Below are experts of layer 10 (counted from 0) of a mixture-of-experts language model. Rows are named router (the router's row for the expert), gate (a neuron's input weights, with its number), up (a neuron's input weights, with its number), down (a neuron's output weights, with its number) and show model dimensions 0-95. Each number is 500 + 50 x the weight over its row's rms, rounded and kept within 0 to 999. Numbers have three digits each.
Before each expert's rows: "comes before" lists some tokens at least twice as common just after its tokens as in all text; "gets" lists some tokens that make up at least twice as much of what it gets as of all text. This comes from a sample of Wikipedia text that the model never trained on. Tokens count by the router's weight.

# expert 17
comes before: " a", " to", " been", " the", " not", " be"
gets: " was", " is", " were", " are", " had", " be"
router:496549518538381453510448562470464462582532576539525549497494491557464460405551521416478504482354540523496429472542541537463539560511560538482484482447548468394492534555546400490399561475447500565484421506516434587465494515541472470527522531520485509561451463588512463406510471440496576482
gate0:457604503449425458509600411551460562549467522543503459522476489515524535419493488469504623417441506532577515591550483562520460460516580523487453487473500483549438493571528530597494406512500422535500436537523529484397510540450464480469521496510431352538480505572506483447525429434483506510
up0:574542553555472439632539490497539506460469533502474481454537492550567484412472513486514538446483526580394503562574491559506473567515563469387518479576492494470403495434502408529414511398550513560512402503471630530552500512466508471418481578419542460512474526502508545486496516471477523526
down0:551552529486488576545509506515508461613521483478504580520448480492523525563583381480489509555534468494549438493484586545468561409429437490475551620559500519436528462518514566477548415438457484584477569394548451587501548549437475453509460510430522485489568504531506468576547550417535481488
gate1:490490565543435497472534477508482549488471514479581640452538442429510406514464549515468501501458439471449467583577489485432535519552540569501493459498456498407448421480605467491467534492483447461506479450474468504632430508535594587564584547516435496505566489556506521494461506381473554473
up1:558481392441567465520482596450542598514577473558576493522532488568540439550514516476462541478540633535553594477442594515572527517531487565519478508523474564586466536485452467462510554479460484596566477498462504465479542546527521588445447564510516498437419517500601480465517517461491578447
down1:473470544556517478493567392480558511509542523455487417568454594455538560597479538575529467563416486440486428559488512496429441504433596440501468496490577536451533554470547597493497516442484565485582523501480546447484486485481398456403601526490492424476460541445446526554446509458495547463
gate2:383507507422513537511498489532480550378552471547549542546576524514517484461513516540465441443480522508554499333613481568558496489493492487517436510494489571522507510477449471504510603455412565497621517434524472529531480490461429505598465468445507432417479440536504434493481467409515489470
up2:505436451467487474488614497518542490470533555433509499473503457497457470455479510490454475548459552489443511427538398508542596537529444417460395596514501488455503393483508422532465648472479507452466525563518430460482545578509491491483484448419569448503455539447467521489522361512459426455
down2:415484477510620494462590567508469534564458543505495550533436452538504440474540528515434447468460471360567569495447484531527518440559479451498518464480403471467435499420436559491532581460519515486510569544446466586539560451461487475501445480517497420525493437495419495530415439522528372501
gate3:461505484471534388556465470434472516504543452573497462572525579528550482390448589514501507549458468555409506557550511465537464452515541501454478437420442505519536636583473602540482550444504496578525570488509469547574537556517458480502484547487562474459521428559553489559433409554459501458
up3:566498489578436505485528535576595485488514581459459537483550392450429470490491465528525461414489472515609489476476536528521516537506468483495514425585564438501480439552547499514587415537562467512577453514469594471478473508584550456450552403581482417524464498538497498512565540566559615512
down3:356468448538483497483405467510398480429425600390515453516430529464572450510466438445494462480554436537505439521521375510553539461462421466470447503521510460492517467489546499447486533492454460571506479487533321511448540510473497483488502552507541533493548514503532447530501445510525401471
gate4:529512447494449495462481570615489492545518543454371554478448461453567478564483557473469517521451444388491447513472394534592534586497529563427470522495500467561473558495547520551463529530407511610540512564471495538389515549457507572567494505451480506580437490434533433491489527544535483557
up4:474554622566461489565543480464415475525388524446519465456591434488420581497477478452501571530465478599477584430591432527500378512478516511576421496454538478510465513498460500541486529492469523528427452502491548433578486479578525543465454489551562493514548538453554448570521523574533510449
down4:492517577595468533427542563568527467503465453493489450436557536523473529522529455496414474528442498573527458525480462482481546555475582519400580580619455467478553484472478555379472537579536473466455535458445365498420449505498472557461487501480479471561490424552547451549446489546542454558
gate5:443510576493532503538474598486544524383481537592449579469514579468512484429423546398454438494515516519421459474445543510501498400407515509511566509482489434416473433428562483452497531530543514566416517389528548402547434523479516467498457527454495534523434483510458400545529523543493505491
up5:444524545485549577521487557566560518442468588530505543524486628602521506439523527501481463473514572538441386478493511566547498385510556450495533503470515518435378460559421559489470526590487518522510504552578551485433456555571456512526434545432474509524403538549532444555440483523493495517
down5:569466500526424485423538475458442592493515540501529454481523468443361503461527544551505591487443496519452577524481535446407504511495528512524456453448529556415524384595500473487496558449547511461484540555555445504503565435441472554499484502453528432592453609450440530416455430454517521535
gate6:510521520396478493388532528445484511519525508461584514497494534584518514496546451417521551440522620459484516504466518596464509544471545552479509500533458591500523514630477474523443519485610514396503456497539426625536504496506542386555521512565607497492603500500504525534511460470531533460
up6:538565489557510561468472510545498443492444568551432505522450514523586511406565539485455488513465449541518547419421526453486525515439534470461526464541404421584502527473371470509445556445420498586585530437456483436522480459524523565500637493461526485545547601549480574484519540525499504442
down6:497470413439493537514532470508452477534464474479433490436491583588473552465483393466501493424499511541500513459554428561459539510468461507449517517478581577439472497499361517495541553429557580500518534510473548445510526512500495520467396441566573580510474484452568465434475571610615454445
gate7:502523549519477440630522525485547522509538418607544479469631472539430521507495575517458477565490562533447467454473561480497540427549568480553494605521509542516560478522575446465441517504582486470468402494509532525502492569557565454465485643497486548505496457535460551577539519568505570554
up7:455596499466507487555491569459464480436468529460494492458604522447570500555524587461507470545463557524461357509462514472479502529467595441446503572601512416445466421538602490569466548531580484507439566509530488559521486456402500454556436558544523480483500465536435420504521564537450512536
down7:640499593576525510431427471524498442476511491575556439534571525480438511530574478505515441493558601578451431581528564501502438479553495500532485488467547466461556551553531460484453567406457488482455501549581434471496562513519560470387522497485516442487513589437444468505481478443405524533
gate8:509496564504499550515476416471480613454480475543528420510512501462432606574483498397356532593540564494554435503486492514552543542500452529489553556515556518502557487406491550538505470453483469467515469465550503466538449586478516440450467581510433485486482393526465565432465433408450530557
up8:549528451529439581519454482539546455505441510492547515518525498517421533382504549481463513503509538554534510430512603505491468562607428552474493556470403402441605535528509521394445450482514487492549484441548509420531411484442514509494529586539469563447486509524407497434607541498451444508
down8:485502600550444449472593554520485327504466467526551510546528440466487479519541502478549490535465524500494489453486557463413483535551453443469475506508500474618533548410421451435475496429489472515559543587396404574437562559533483491471472502445490494484592519456494497576413489509512464551
gate9:506550476568421508526575457530434517570471530552454446544403539484465584393484514534561476525533655516512391479549455460546553519563588532524457554408465430494449557525536535563525485459490446583425513482518512537495522478492506488449476559395573525507516485493546614512522510528497465484
up9:478455465548480550412433491547523558562422489540567583537524423495496510425505372558483507436526468503495449456472418496543416484554511448512513410468509473474481541576495540472533465440449570404418455471589440480433569541421455426481475441500440494385546543508486514460543516477498501558
down9:526561579523536531521508568579560508503527482488517552513481464518537522554559499492512457506562476571451494520432530520526357554497505497533462560553454591579435456450634503482501458464437376531481482508433521485533439584503434466533455483491459449609557622467562446536553463465512494475
gate10:495459567493471536556521526572572469616529567452529579486559536424483459563418431476532486608430466512477355543538467562466481543457521485422471470509491391500399424488527502479413532506485508462452517512453524579532503509478527444514400470520557499550567445452511540524469411517509481514
up10:481456496541498452551461569597517485474519468475469449477500458435500567559517402463395531585526473505438514503451497480513426461449453516458493485490514512535418404492559488554538465532415472600501493491521477437525512534550531430464545457574427499444372475455567420413524406500581509585
down10:452461484568546580500515517505475444544418495516403411466432542441511532485407346486434468628422526367437435485526474493416508508539494476499575485523442495460440443480531512537494478516542506564477517455537538504564511510477564529426498511409487518473513426473483516413555517515561462483
gate11:558470503578483546543452428567492513529504533519495523535530500554494526486520531451565391472479550460493486524459572517488515451533554531576558454440422515519506530388550366544422508521523501570569519505600538611559445451538447476559594511472412550481383540506563461563505512554495499498
up11:468529558433567455588506537472466397432409535421436532459504536533538457479501488509545494502487458528469433431404488526547558454544554460389467460497525425519532496382466521517506407507508590471440480495516521448515498487516557552485451499505470572453583431594515489482491489628581474443
down11:531472536510501531515427645474486509360541523451576533556475559528435572496478535562558522447520490521466380638449468474527428530467470460494426523499529429471513514465542491490498502534439597580554415529424522462449469472461510504394520517521438523464480492422492534403515508503495505470
gate12:547572542593429475518535554534463487554536546514487449576554555444489459449503463450549552627523571649427505473492517598412586504538471425491470437453504525458556480515512580500485494474482590559497530491515482501459504521468444499491491563445388511507466442542560623523537525481497522501
up12:454461434462543539437491367530522561531532470405616517501456474492566454487460539544491525409452507529448539494510423429512513416491446486418526508494551535541576477534411497498563551585532528396544522553494509553512486558541588453463471519553358474510540476538524459502494517401493462491
down12:497492528554596468546538515490497495483530449451594513484489504525494609470527446498486448462525442486545529657475440575481540537488485453547552555520447482564446396367503474569521582455524450517542480471513519562457459491522477462520564479545412508469564507481505589577495568605538542421
gate13:505548454552473537633426503492508468488537459495495547571529578589419593538489558501531469520456544517495411509518611515506468453535606531521486394500510416494513508510484425591406488546534461416615542498489513507521452469489508573487539478522535524540523477552526427405573468546553520463
up13:423493572445467514604500516539495590508521484516452514573546372505371522543504511497523378477488446529507479487506452464582526466553603508478520517470552532488505559412516437464531532485567516501466477446570568557533516558518471545498488503478539488450516513560412638547554477408500544565
down13:557480472427530464508392443634476448547525571467527554534530573433538424499421521478555531483447499511509450389541490440469561462424470491557421509580493558531520496435533482466423457593466445505507567536464439536454465497531529510398545541473475446585579523544533466516500414531508497457
gate14:596509517497473561463559495524497436496496506581483581416430363466527504427488473468487495508543510466449536583455467608539438512464442430451410444448500505458473517612479502477495587475545455491542473496505527469466439410562415476413609543483525531505535507400474468526546494532546462541
up14:448495554546470478548523551539545476448456534546495521506460507579578473446447499548552449456542467400520603603412488508435508510590532516424466497467501470423514497396515382497520528462504441460482559420641507571530425509443472514546481522490524540531413484434531552469528466429450499508
down14:613504426436576527477542540450441558428466494507527553459449461570529452484528559517440499484526521440520602505401451514508439437544475570475482507455462379515493554465499368538520585518553572474523492520580521471557490545428569518484523502507484527489500424526490527526535450646501457456
gate15:447517484527444495395414468489544520532542470553532542480446588524483484578595524499361463488469548481548539439486521409458535535523575491484502515540562616512365477556456537502521500413539412417582527564537462549501434547533499434485482495554437530450481497489465484466473562560531495536
up15:493388470527452463541484557392533520501575470566576515523497510483546424461458475483516584493519480477517524542431524466530493518495603535588502545476492535481511593470449532530526404450523408549531499471622485539504581457578475462507534519412556481448517492406551443485531431518419589584
down15:456476427407591486512487506515520519446505483544485555550570477455467545413414434456545427491502442488504428503553376606521434515581504538457559576457511498522581425462481454438464562540465443535483430542521525462538511464458520565534429539469531454598541486500491483610476516458422452474
gate16:418407494510437394483515515435494554608521491579452472443523570505516539507533481490468532577482451476456543488590444484522493421462522474409527544514492494466486549411530356457492478449458601542533458518521558485467541540612525431479538533511471557511546481508510618508550494486551589540
up16:521504467484472515527448538598513628457552491462512509542475432485575560554411439436455562509556437550501515503461508583559515560435520431497545425481513497549590422544422459442468458551458588466520546497451440459461509525526435548494528396471564461489609463514426610508492514516508521512
down16:451437487571476592427518426499404586490402506491489493421559525490460445523500379481497425428389532551483593479530481487429488530554462484505511553539504483482526526503440539567503479502446452494496421533573527532557561525414512516455487451546442465555565483490538470459385507574552434450
gate17:506536451527431529510418535613491431513458517486457534490478506511491490475471424495501494476506528553497484433441563475420530481419545525611551412598480416549392654472472532577453481447544437499536518525569456522413496577503551517510572506470501597544493535513511575450511562459510514492
up17:567549396508469606433413546502453444503468514585473529438466388505516501472486551433533469439482517585539387504449536608471478539373491531554408536444482577550541541579481528486622545452523463466488473514516534503512504423543463563474507472441514488515507483541486460479452525533511465547
down17:533469439559452471527464587474519556568489408527449549510468445434529526512478515561418502487458498405537421469497544489454499393612394489565536516516613467553524357538491497500386552516469478457523452430504539454497530491437459484463482476472454574518479493460533539478554478510498542398
gate18:491467464480563430465545529492550459566481475509504528499516546494537549520516458491512514485535470495492620520433557376465441536455532584485445524439496463478360512393505486515522428443498514590535488443479485466535485510564550593461596474470451557516525571523450556408474379492562497594
up18:476512587506495528557497458533483582507507472494559478514469537569503546537506408522471470600549506504396462510468513470469495553482462408568534450418550508510540542548451599509472538549424461448528461579518411511556509497443471518604408627515460478607539419455470479521553473396509486497
down18:489371407425469475497489505467447526509536555538564420451518546495445500475392407461514532550462445451467547580481468440445450542432571541475492515487496481585621563463599462428462524610413516480528543530542448430525553515525537531502489583473539534565514460474520511472573488503469478505
gate19:411501557451481475424505552517451479481472575497589520521440441590510505486501465494557518497449496611499512388564476553464484549580511456473507465483545421509408543477440480413444543478513467512473449520482472471556404561593515564507571561473509448437473489538632484476416549443526574500
up19:502508488443445418420364500486474551549452559552428577456493440455507493513436475479564520557543530504555571480506468532503497552448366538421525440516497565566364491475545459517415479478424433553435467519521518512442579485505594508510499549459463458503484498542501524563513448543567437534
down19:564477518572504485444379528438380555475490478499566489489621527573559579497443443464463456487511557544508577554487452501610525518532519440436379495554447550508412510508555528481468428505442455450464556456496499535542478435549534497485454439455518544485480489481642540540487517479487470496
gate20:521476550381433530546469447423469448487435497510451500488483404548451545487469564412413566513454595578578439463457553617501453525526453556474558519489533578457510522533534501468487456522462415550551491574549509517532523549515477418438473512571549497458449521415547437412529534521535502459
up20:433478605508558502491483461412477628454558471466577465517569485443468490514546461467491492589526486411493522466489518476464509543547484472471491582478523580444549484431551535551448538523492415502522412422479535524431465603541625532469419536480459560486511496498410398520530588495497533501
down20:425501467568480449494541580486420615625456466627540428596563534535459455510510589521461576451523452598522515438472499485529475562581529531478558463534532523479510472516487485531460517586502477510530420445421479479466471512392524551451524546423513531487527478455540488516478505527435512592
gate21:513522553549488475435429509583438504496543462554517450569506384545514565503477533594474567468501455544479499587537513606519403578570497455479481440516478399464462462497472474420507626423579567523539500516547492487488482463434516453472592484503463470528529446424484427518471519562568440471
up21:503492420486519526552532485533408552571449586436400535467508531558592535474520519476594545535526414506523573540467400534441554471572521563557605455508461525522400492539526462487482493503348486604531524565467502493570469514522499576460507451478476440415465551480505527502464497479526503464
down21:397447490485472529548498552495557394533568575454476546464543460519417530447469461503484545523481554529444460542449458528474518527492496545485474619446373483581522593535518505431570516546545440511472439543434449476529504609493506464420541488475598487498525506590472444531614485527478560519
gate22:532465650577473473428472473528486518495517538567520409529473585535539467460499542476518491432558566554503462589459590558463532494486478499480567462498584474405573454480430385496467510547515562506527439547523465425505517511493452531437500506483472480473456561505481604442495388392466490523
up22:532499548503613536484499481464453500486508510510451515422445436533509499593618445426570512439452468484500517525495564465543494544486379583418556529443568429431525499496548455548465464434515559463426531511490466451436577547568482531439502538526580496533583508534561420448410540559525463485
down22:470517458437431562515517527589455509480468512460563452519498490540568494437473521550463426507496546512466484421592461498511482485416501559536473415589486505493503391507575489555506511449522478551498459505523566571530443384528420530561449457466486567401458545506485462455477374548589583431
gate23:464433480540442406506460417407513500571473440556489528460485549577490534539575475491564515523517496553516581520522528406522511436467622508497540537540542529435498516534479500504442454461510520456578434471445409485561574431477461601418519588566539468482600572539483536485542540458506489580
up23:487435479555487490486510450416493465538535521497392486519575546387511464518555421455534528456567546555506562494490482447545573472496603566486517504529443598491456572405450480478475457449566556550617442475565563561491554555542445604520469504503516490475507528473561554452424507452474471572
down23:479537501575561465461438576521470464598517477497434586509381467399601483548527449492494521439518491472515524483524503518452504516436517402491509523496499524498441494451536589505559488629488545582536567509433526446479500497627538551458452533481505521495548464509520493576552635530435445473
gate24:478600511465524457552460591582443496448531583535465548457454540637561490519464558569458544526411517521507470573514482493569474522395545436541492468508537523510451543573536515567403517419482483444479544453574464522489524471474459498527452480448516423459545496467489541463510380422434563458
up24:488518423628532476526451415511475448507537545512596522603433559533489558437467543571468468483434482494444496575552525510526510478474517519503488467431511605541523609571476569504426474453488361523498569484635445506463535480451454510514475495525507511512408515492543538518463399506464525519
down24:592566511556423570445464501478499423461492586557410503557573466581475431554452486517516458421491507534458510398469527538509414448467557465538450587532464420448572472530469535436508478535438587579513493550421548481468512518531489452509442482470431474437447538538438469537532458456597466485
gate25:481555472494468442516513579498503548578542510547481461465573437530532490438442456560431498510425460568483471455506501621545528563428537431440496459478518468469525466495594445566488589491452575483465471532476414441496487489449594440610552504491427462472487494567530524416522424548506576401
up25:471380364484515473468476512479517472441438438500438468440432515560430534470432509518593531435566504465462500546558519341442516470488537479531559507510470508486470488559493524461497448431546469408631503452520530446530558454483443506539476489497601456518504584506431502483447494429472529547
down25:538500569553474445449534546483441549562495434479633504543517485486487518468552690537499466416489496582495446513445525580572467462455445562468510495562448483491527475462480443498478548477477520457514464508502517439456551529528552511483420512537620573483488536628510502535565463495554572558
gate26:454580456524528445549446391490514554533483454590457468498542483548462447521507512551480534454571479467492444531438474484467526476523479591455489453443556545460540497556411424528473580485580587512499583457454421542406515454445501438480435430450462524477496608448517567507519502421464566403
up26:439438544529499533558470533457589558485530539480580463543479541426537430515511424516454444481485419508622548517553536550513544476520449472474454499565476482492517429503484470516551527567471437470514557504519478572582457457486377451458388457449592442439458400498498435496453563527482407543
down26:390526574506565478600519513564510425489403426550512522548466476431526457489418466486450633503579498518493413540532563439543533539575438528541490536456488430564498564462597551455474489506487520468537543504505493477434517426483419430589570439543560486521447520471517455477428492474529472513
gate27:379502442534473539437535530512473481540409467443522514490583504567502422532511447514528614389468546453396482449517565496567427498555590528489546429518521539480482506525583414598468425512527500496478433487468530516514471446553555568509428454562413558447492470529545526477524489494516520412
up27:475608414576631474505487559362544452500494476555503517480517494577533449534438460425588457454539499555483535513489619547575488559530448517491484489519518523492515499456561379473459451479482548562497481525531463527524507504508416447555512518456606538446524509564549531438557553572470527526
down27:474466531556455539542516549534543598499537500426495553547580520476542559481485503575519511551550511581603580516547431452426595407451425486522545499404432478441554530571515496471495528449550480423453520503408506500471507513424424547520571497494464490504531498467463419569489380524546555548
gate28:529557526569571433479461565453543528497500494445381467457435467596533451462528556536451523508606479450491544595566455596543541495544508504527496467515596506465513493554561447471493501544483593523506527569357484524478469546511504523516457548462451466490596530514498479454413451406523409508
up28:547457438540524533551421490528533503579544504353483503530410368518443552487516505551557493513548462496490455476498559490484629560490477479501513575526443526508449523529517479580532489469586495487539472477490484528539480562458508556521407527493465566599560381444439419437417506507474524550
down28:578394519518463516527553472527490538458455407496434450498448545533502513461525553538522486537354524540455564423510488474600564516491505583514467457567522487498434498509516524484497515503465551413578487532505446544422427480481437502574556549511613583532535542417404477487513588486552531430
gate29:577526564499392558452470426597509428545447594526478567511428506476585551399465430441538583471480539532502437388494478566500455578468405497465511461467461432510503515607498565530495475425537491522468492540491486533446484506483569411448552470496509490523483578469519516498587450516549474522
up29:465381488520489489466517506419469486531448485478580434564449548456546501473511500519553567489532586548545539490518520470486527432519464495503464540457518613484513558590430481457531395489526595472574512575558438401462491489519466462480427624508492455481555478589552467576469511501510376532
down29:590535486551469446538484530377533503501525510467551509514504474540513512470551472489524469504410623553495376461536558607432601407477474529484533447554490475429455557506475534463433467454552508508489481459536516564415494495470498373474421537488482478456566479583506555491539551437461509412
gate30:498542518524425542519480517491520526581613542515487507502553502522419473454524506490550508481543486546563556560503481563423530413520620539560432459551471487543526470503566609511557507580414462511567475531449514598542492596491500555491602502512450466546423568517450475550628460485512530553
up30:421417555461509517480525469470481502536478499484573576478426467457542463587467532485442482438513398486461535530597487448489489452577515509532574571454486614508609516561596544434523447550542473513443551476479497547593479470528562467533428473515516592421560422478536516481515487562494526401
down30:544450383487479528497485553546469574471525446565509477396458611489474512432528462458403439407540493577454483586527537453544447485520413438446549517531497470526509510483521436570535512425522451492427463558524490515511540477566617547477479426494515502549513551507590558413467476548451454437
gate31:503457529468429539584528536405562538445457409458434521530513541540567545486477548452600482514548407572522413444459482483416586493463455507482573492540404549496533447446494521566547515584482503525508465527484569534447389474433535543507527573484522413471566515430408448476506467475529504521
up31:575491560509457468489504569495567618460584486496509526450433486491569562507451488514464522542465539578555472586556579484552578527524587541513541473518517511537472450582610533474584479468505406441521509517431558522549571523532541535533438579523448512401442457430548456510498413552473491557
down31:608494478434534550473441489558444559469535513471526482520466643518409565519503433519387538534528483522588518493568414435516546476545502488447506451510484579534558532479491596438562427482522555485500459454475473517579480524398500545539375464477463481506494494445487485503456598533551544563
gate32:584464465482420584532526523596494580458461441519514511504571442557523556449478558464482458531527448466410567431533465550532540487529470527508523559536549503485579442461540516488482485460550499586437419440541431387547495570435409508506525508469603516431481518514566599455437556520524465442
up32:517472494582395434542476537526533444474538472513459443448581535522525481477481528523453593602513531488509471532590509495559594530518488502439478643503586467446566501527544462477560507506517530553483507551597531525481484540466470452528527572479475478584474545514629548435480547550521396595
down32:542418458549468529498521466532447487469525539522536448410503486476554497438551459429478512490595436590499531407391595402453504496548494497548404545480547572469498612537449455456477556506522406547476537484485552590443432496496494532490465477590427610543463463525483450554508522503530486484
gate33:497643576548485461539515528532470403476512521526422514494492419455529573420514523523362514512507498544536510491404555576488546619469478473478446491487505479471475430476455546507514516488458537601462469546610559502565486487450487470514578448412458470485449427489490443548477545580491541435
up33:507533518550524429555520493542587370578541408498545412582479510475502557523575505524465531515448475624536519528501520543555501507536504534393442453503497465478522500606537507525446512423399502520434528492579530551478495460508474459567448497520523474548458522410616497447449441520519581548
down33:462449429490512516408474513435433538544489572445500435504494474547471517569568438526460474449538413549469561493498505580516585529641476505587493467530548469526561475571512590431471448441552563512476454514436476518455481472566466596548621523560477503484407548510520530516499415516444474469
gate34:469500512555467584448470471494487522449495449435527478554498511459413427391525494565573540570495472457534503445541444407481550476490547528517582566512601535548511473549562475518509513544464575533472454433515520564518543391480484555541575374561399451549487499536457539479569535546451414521
up34:570544452541598482444454525520538431551492481544457461465470590557554519598449470548485430481494469500544422431495515534519511521449455523482479473417533597521380500490432512487448471400580559491564536556465528501490491433543568537509488552572396444487589456518480614531459497549552469505
down34:513441511463466538437546570481543534532449530559572568434509499505570501435533497578515524638499505466460482493470453554525429498521518479479527508505446469464530482489393516547488542349560515635581472462563491503522479422495594508497516544495505467484531451510375505545483636479489453518
gate35:555511581537510410529523538552550477522468386487446604504586429440435515549488411476510488493481486569446446478513473575525470574553567506465480505475519471627531523556457495421453520456478495534542464513458521524477524477481606581439574476485428452424466480377407494528526491526449517462
up35:559483486393461502516444447368430514527535482495580532617551543595505499498448531451509517542470465536504431575541459454433547414409466518437532540571496528460582456554490483532473553463436546544583468504387487513569482469494490534446496541552510499565528495609539532459525553500498440549
down35:471474557407534431565532575485464572517536506521609561526482545582528411548480597436490626481488490487453384453533560452573545492460411550475488477509515496510478494482605449524435468546538496441467528468482502529524498502424474502575522482448611526564516498578568512521504477449469419540
gate36:533431574535516455495531452406504422573538536547497547479518530458443518498509464511485460455398541488586572514431572532466558555533467505480503535470526405408574478472454484486527441405467533525385429580521497558469542437470477450492556443471462448551567531537563487405453517492519538614
up36:455444570531506558562576589481430600468416577545464392489503528551539470458496437464457635509536492486491506483528488496472508412513504446489502524593528515536521469482612486596524511484430591489504517484428387427466431485526490511474563571495491463459472465505525523513506420555410479534
down36:372513529503469577433433532512500472386501463610487525549514488480466587555517537480470482509544540439477499589465549439494459488626491498488539494518476488473591513493544484457579483441527588558491512463465568473520570530468467454434525441519399548500481482399359483476545531463527527440
gate37:487557477523474523545475574501487458473549582497498462472443506514498397347524539488538444519430592531481396431548498579506533537490526514626420510486436481484508557441513425510541572536487446489459504469534588494514463470585514499496558516427445542433475499599565594464573538536492529486
up37:458444587483465508457462525441473533539618585459588463400490518520454516444456492476518489528526515445537401498488457513461505487449541541445536613574447458479441438497486531496415542517426554439585568591475531444534387544507471478588466512495499482462423388489508461537482440462509481534
down37:570517504432503502605435382586498493568548517534515517513584553499451471376533509499603528505540512453569562528538448473512562420487413570555509524466441522471450538474468479507485464558382513511473489508464527462455425545474401498433506495554549589449514463441441454472399505484511479509
gate38:469543407511558485539506538464576589518587552686514499442536581544513425515469496439471502399521592475519450580528575506501542498482581606529503516506457495551503547405479463507423521512557553445457533506525412490523496517454487478523479442492550484398466455537540480464539472547508526463
up38:550462338470437451501510536572486518466492505426458469457537393446558518421542426488439484506445554464537489492505574513552483516495517454475394502518520440533440514514442576548533479434566454439553465503498490509592456477529531486438574472486499520455487561442457427479568473514572359443
down38:538502405426515519585488552434531541506480420487539490523446554510508505409579501473528468455456588563476462518516550611592479518469396506516519536480419569467605523524554450475511508536506480439550500513500503482513555525479446563515439408464539589478419481470567523560526580478513380428
gate39:513472561560461508570490582479525489415542571517611463533513486534453581478461500519599526480464546540590438401491482502521491503562528468532485412558465395487478533439517529523468525503442402551511482523545494594455464524557474484601514537490470411503372522491497506481486419410444494418
up39:528670448515535462403556532507448525564531492437592578463471472500532518435503451512420420485483451549485463494555505526581537551421459544489463457472501422527498534472534577592469437454555544518511571425453572565491564494506522426450502456433511551498441503530564406480500454546480489457
down39:485450558475575613589529546558456447507440649457440472494512479526431522558527470487565497482509536395529470419477585442469502529563474577508548561549520516428453546478401467428509515556481497534434467528544482566503584532521471547555544531502447494502473522433477535520580561440417465472
gate40:496481440463477478396527550587407477524490431558440524496545563564558531467523588517451456490513371544472420468539505584467521534489524474485506493436505439387374526376506469520545565459502569508484529584512498506520492416505459448563568418517470561468468513517537575463518481480479519536
up40:456537408386459531435538434497558466438486559520523509491407423454549500558519541539483441523474541506496500539492573495483471496486516460497449471480497561521525469603515482539651555456552536454501573542434535434461529569440530526491458479495673544593496488556507464518441417498465517535
down40:401509521560474491454517403461543486488469454433423635552495417437501540481489487519576469524590578542492496425462446513534518634444478537490526529496462499490526455587513510614434472556482525624540531450490541521497507517494493516497572540516509428498525505479482442407522427540499556591
gate41:497513568341459436461552454420385498487506507520555503474488405598445478559487514435448511474456520484542463526495434430499508469482436510506510500421572569441480569515469499439359528524472411514510413520449460467416501487502527547488498583487441536456443495547491491602471534452525513518
up41:478522479447469477546414531515578476510516461475492454431484446417657534505521490500454552489524561571577506555433547384606493508482555401431432503503495539482447455557497544559526478422420572434442434504468428501554516493511472486539561559477459489468522535553514470473493545573539497599
down41:508582502451561462467554427512552510500454547537513466470566410432515508483439448443454575475468430520507464582563492475440634475478560469531452513487495488541575473450501466458417494464449504471503565470572360501549523521400501528498502505494493496576567474526543535421481484630567427455
gate42:543421421511467499590601484552516503419607523438527572520488549500455505458552496479430443526464493530464550493465511432493597455470537548466498535495469377505479585452606416564497404527575440521485487533481541595502509468501485500529437455494497533506455572583460552492610482474547540511
up42:490548551526520471459474609476499485463409525540418425472466415439534507557454442548531556475528527534519477494498509521551452616496447516601440545510472542449532459506421556428618537517503518488524460396576502405534473526474564469509470571550542424520602400456490471497443483452482505540
down42:514481405445529493574518578488411526403541467542523518510460527452581470476477326456389575482535552511435497530455459520509513515547506554528512499607489509518465449510442497525524459506527527500543544441480495590431510501461484459447423432498488625518492549547442582468472584447476470452
gate43:437594566444457388433424505580464468476395571395547534567536522497503555532477523500518462464463599594526554442521482458539419502473487493399505500487525456538465498505486556444373503512514512436539542431392430548594503520512447529553501441522505512508525520543461547496537550476513463496
up43:553491520493497478503548602471491530489482601411530501533503506521471563496446356528427472401589456542559463394479441491474448520572461476426491530443510475603488474465518467468459582475536535443493450508544485467587525535440493593502428436538499457560523434497552527460540512560574426547
down43:419506532517468483467394466604468556534565511442507515497534401557557547432550471498531558475421571513403517359452473464476484538446413449507541498493481501468610548507515508491388487427520486514461521517471559425449535533512561418462498476574461590462519535547556550486447533543530519510
gate44:512515554491463474520527515517481545555510565452507458506450474502546607573535502547490507421483495497513522576544492561564445514465427535610453530602413420604518431464517507425444449499545494585514531528501578470462550619464444411556487449531485528463481542494490613473535492556563575559
up44:481466439479395515422518507499555523511485549456473589459421564468457439616446442507546572579445419593476493572473466538472586492515535489466462461483428527496529509477534521483474363492530533580513518470457421499565429495456510555505500507521555415531509422523568446567528524456590480552
down44:518584462522464374470492579540555603490514529572547512413525462517532552513530583532436508457536594557558537517556537503540476484475535487404609465578465514567457478465494516496423508485455515583529499513543530579524441532512530414423464542519512504623466394557494476454471513520488443541
gate45:447491438568392501469499559513469581512473506500531531524428517469497439540529533444547469466520405508461481421559465456422447511611434478588573631503451440523494402559454497512506442513513465550446558454473584532463485552562512537490462484572574510476549502487470448406509525480387463512
up45:460466482553498482440534542463482548547502489528555516537538553441518448514527417494499451436469478544453560496540498543422541546584533567617552500486417466490521469518514447493439471539494473595447577438516610491434477529527398413570404447544542579410572475436449486546480495501444577472
down45:528398424532482433495478570464444486450444515553477424494474493541416454388553477529462517466481576425450447400541463453519494527432397445517509517501527553547498409495365432493462534447559468442499478502546599536524530570547574504535540474497456480487550521471510398484481498439538516434
gate46:509442412463422471418419531470521472574530511539492471502359569465517542451510492513527508512426533516508509480540505518421538563503490541500599511591515502451466453593538498382442519429573505406531471539479456463521471477469478423532501550490514509421447447535403558514437499491393423548
up46:545404456475394479512394534459434535654550447530568533504367504568536582517549529502533531481527551543519496373508472546497422499507498420514542484447576514499483444592509413471529513459561419491545522552489538471490470499565531424505453535484445528465430533513528545458494531487501465503
down46:549539502413403390468463485516488513516423514492485566422516493474520461574554484520525519461561495409492465478469545455563393507446469480516474528573515487393368509528500452519526568481495496417493436509547439513510428498473548433530478460350515583537463491522480499414566474437459524444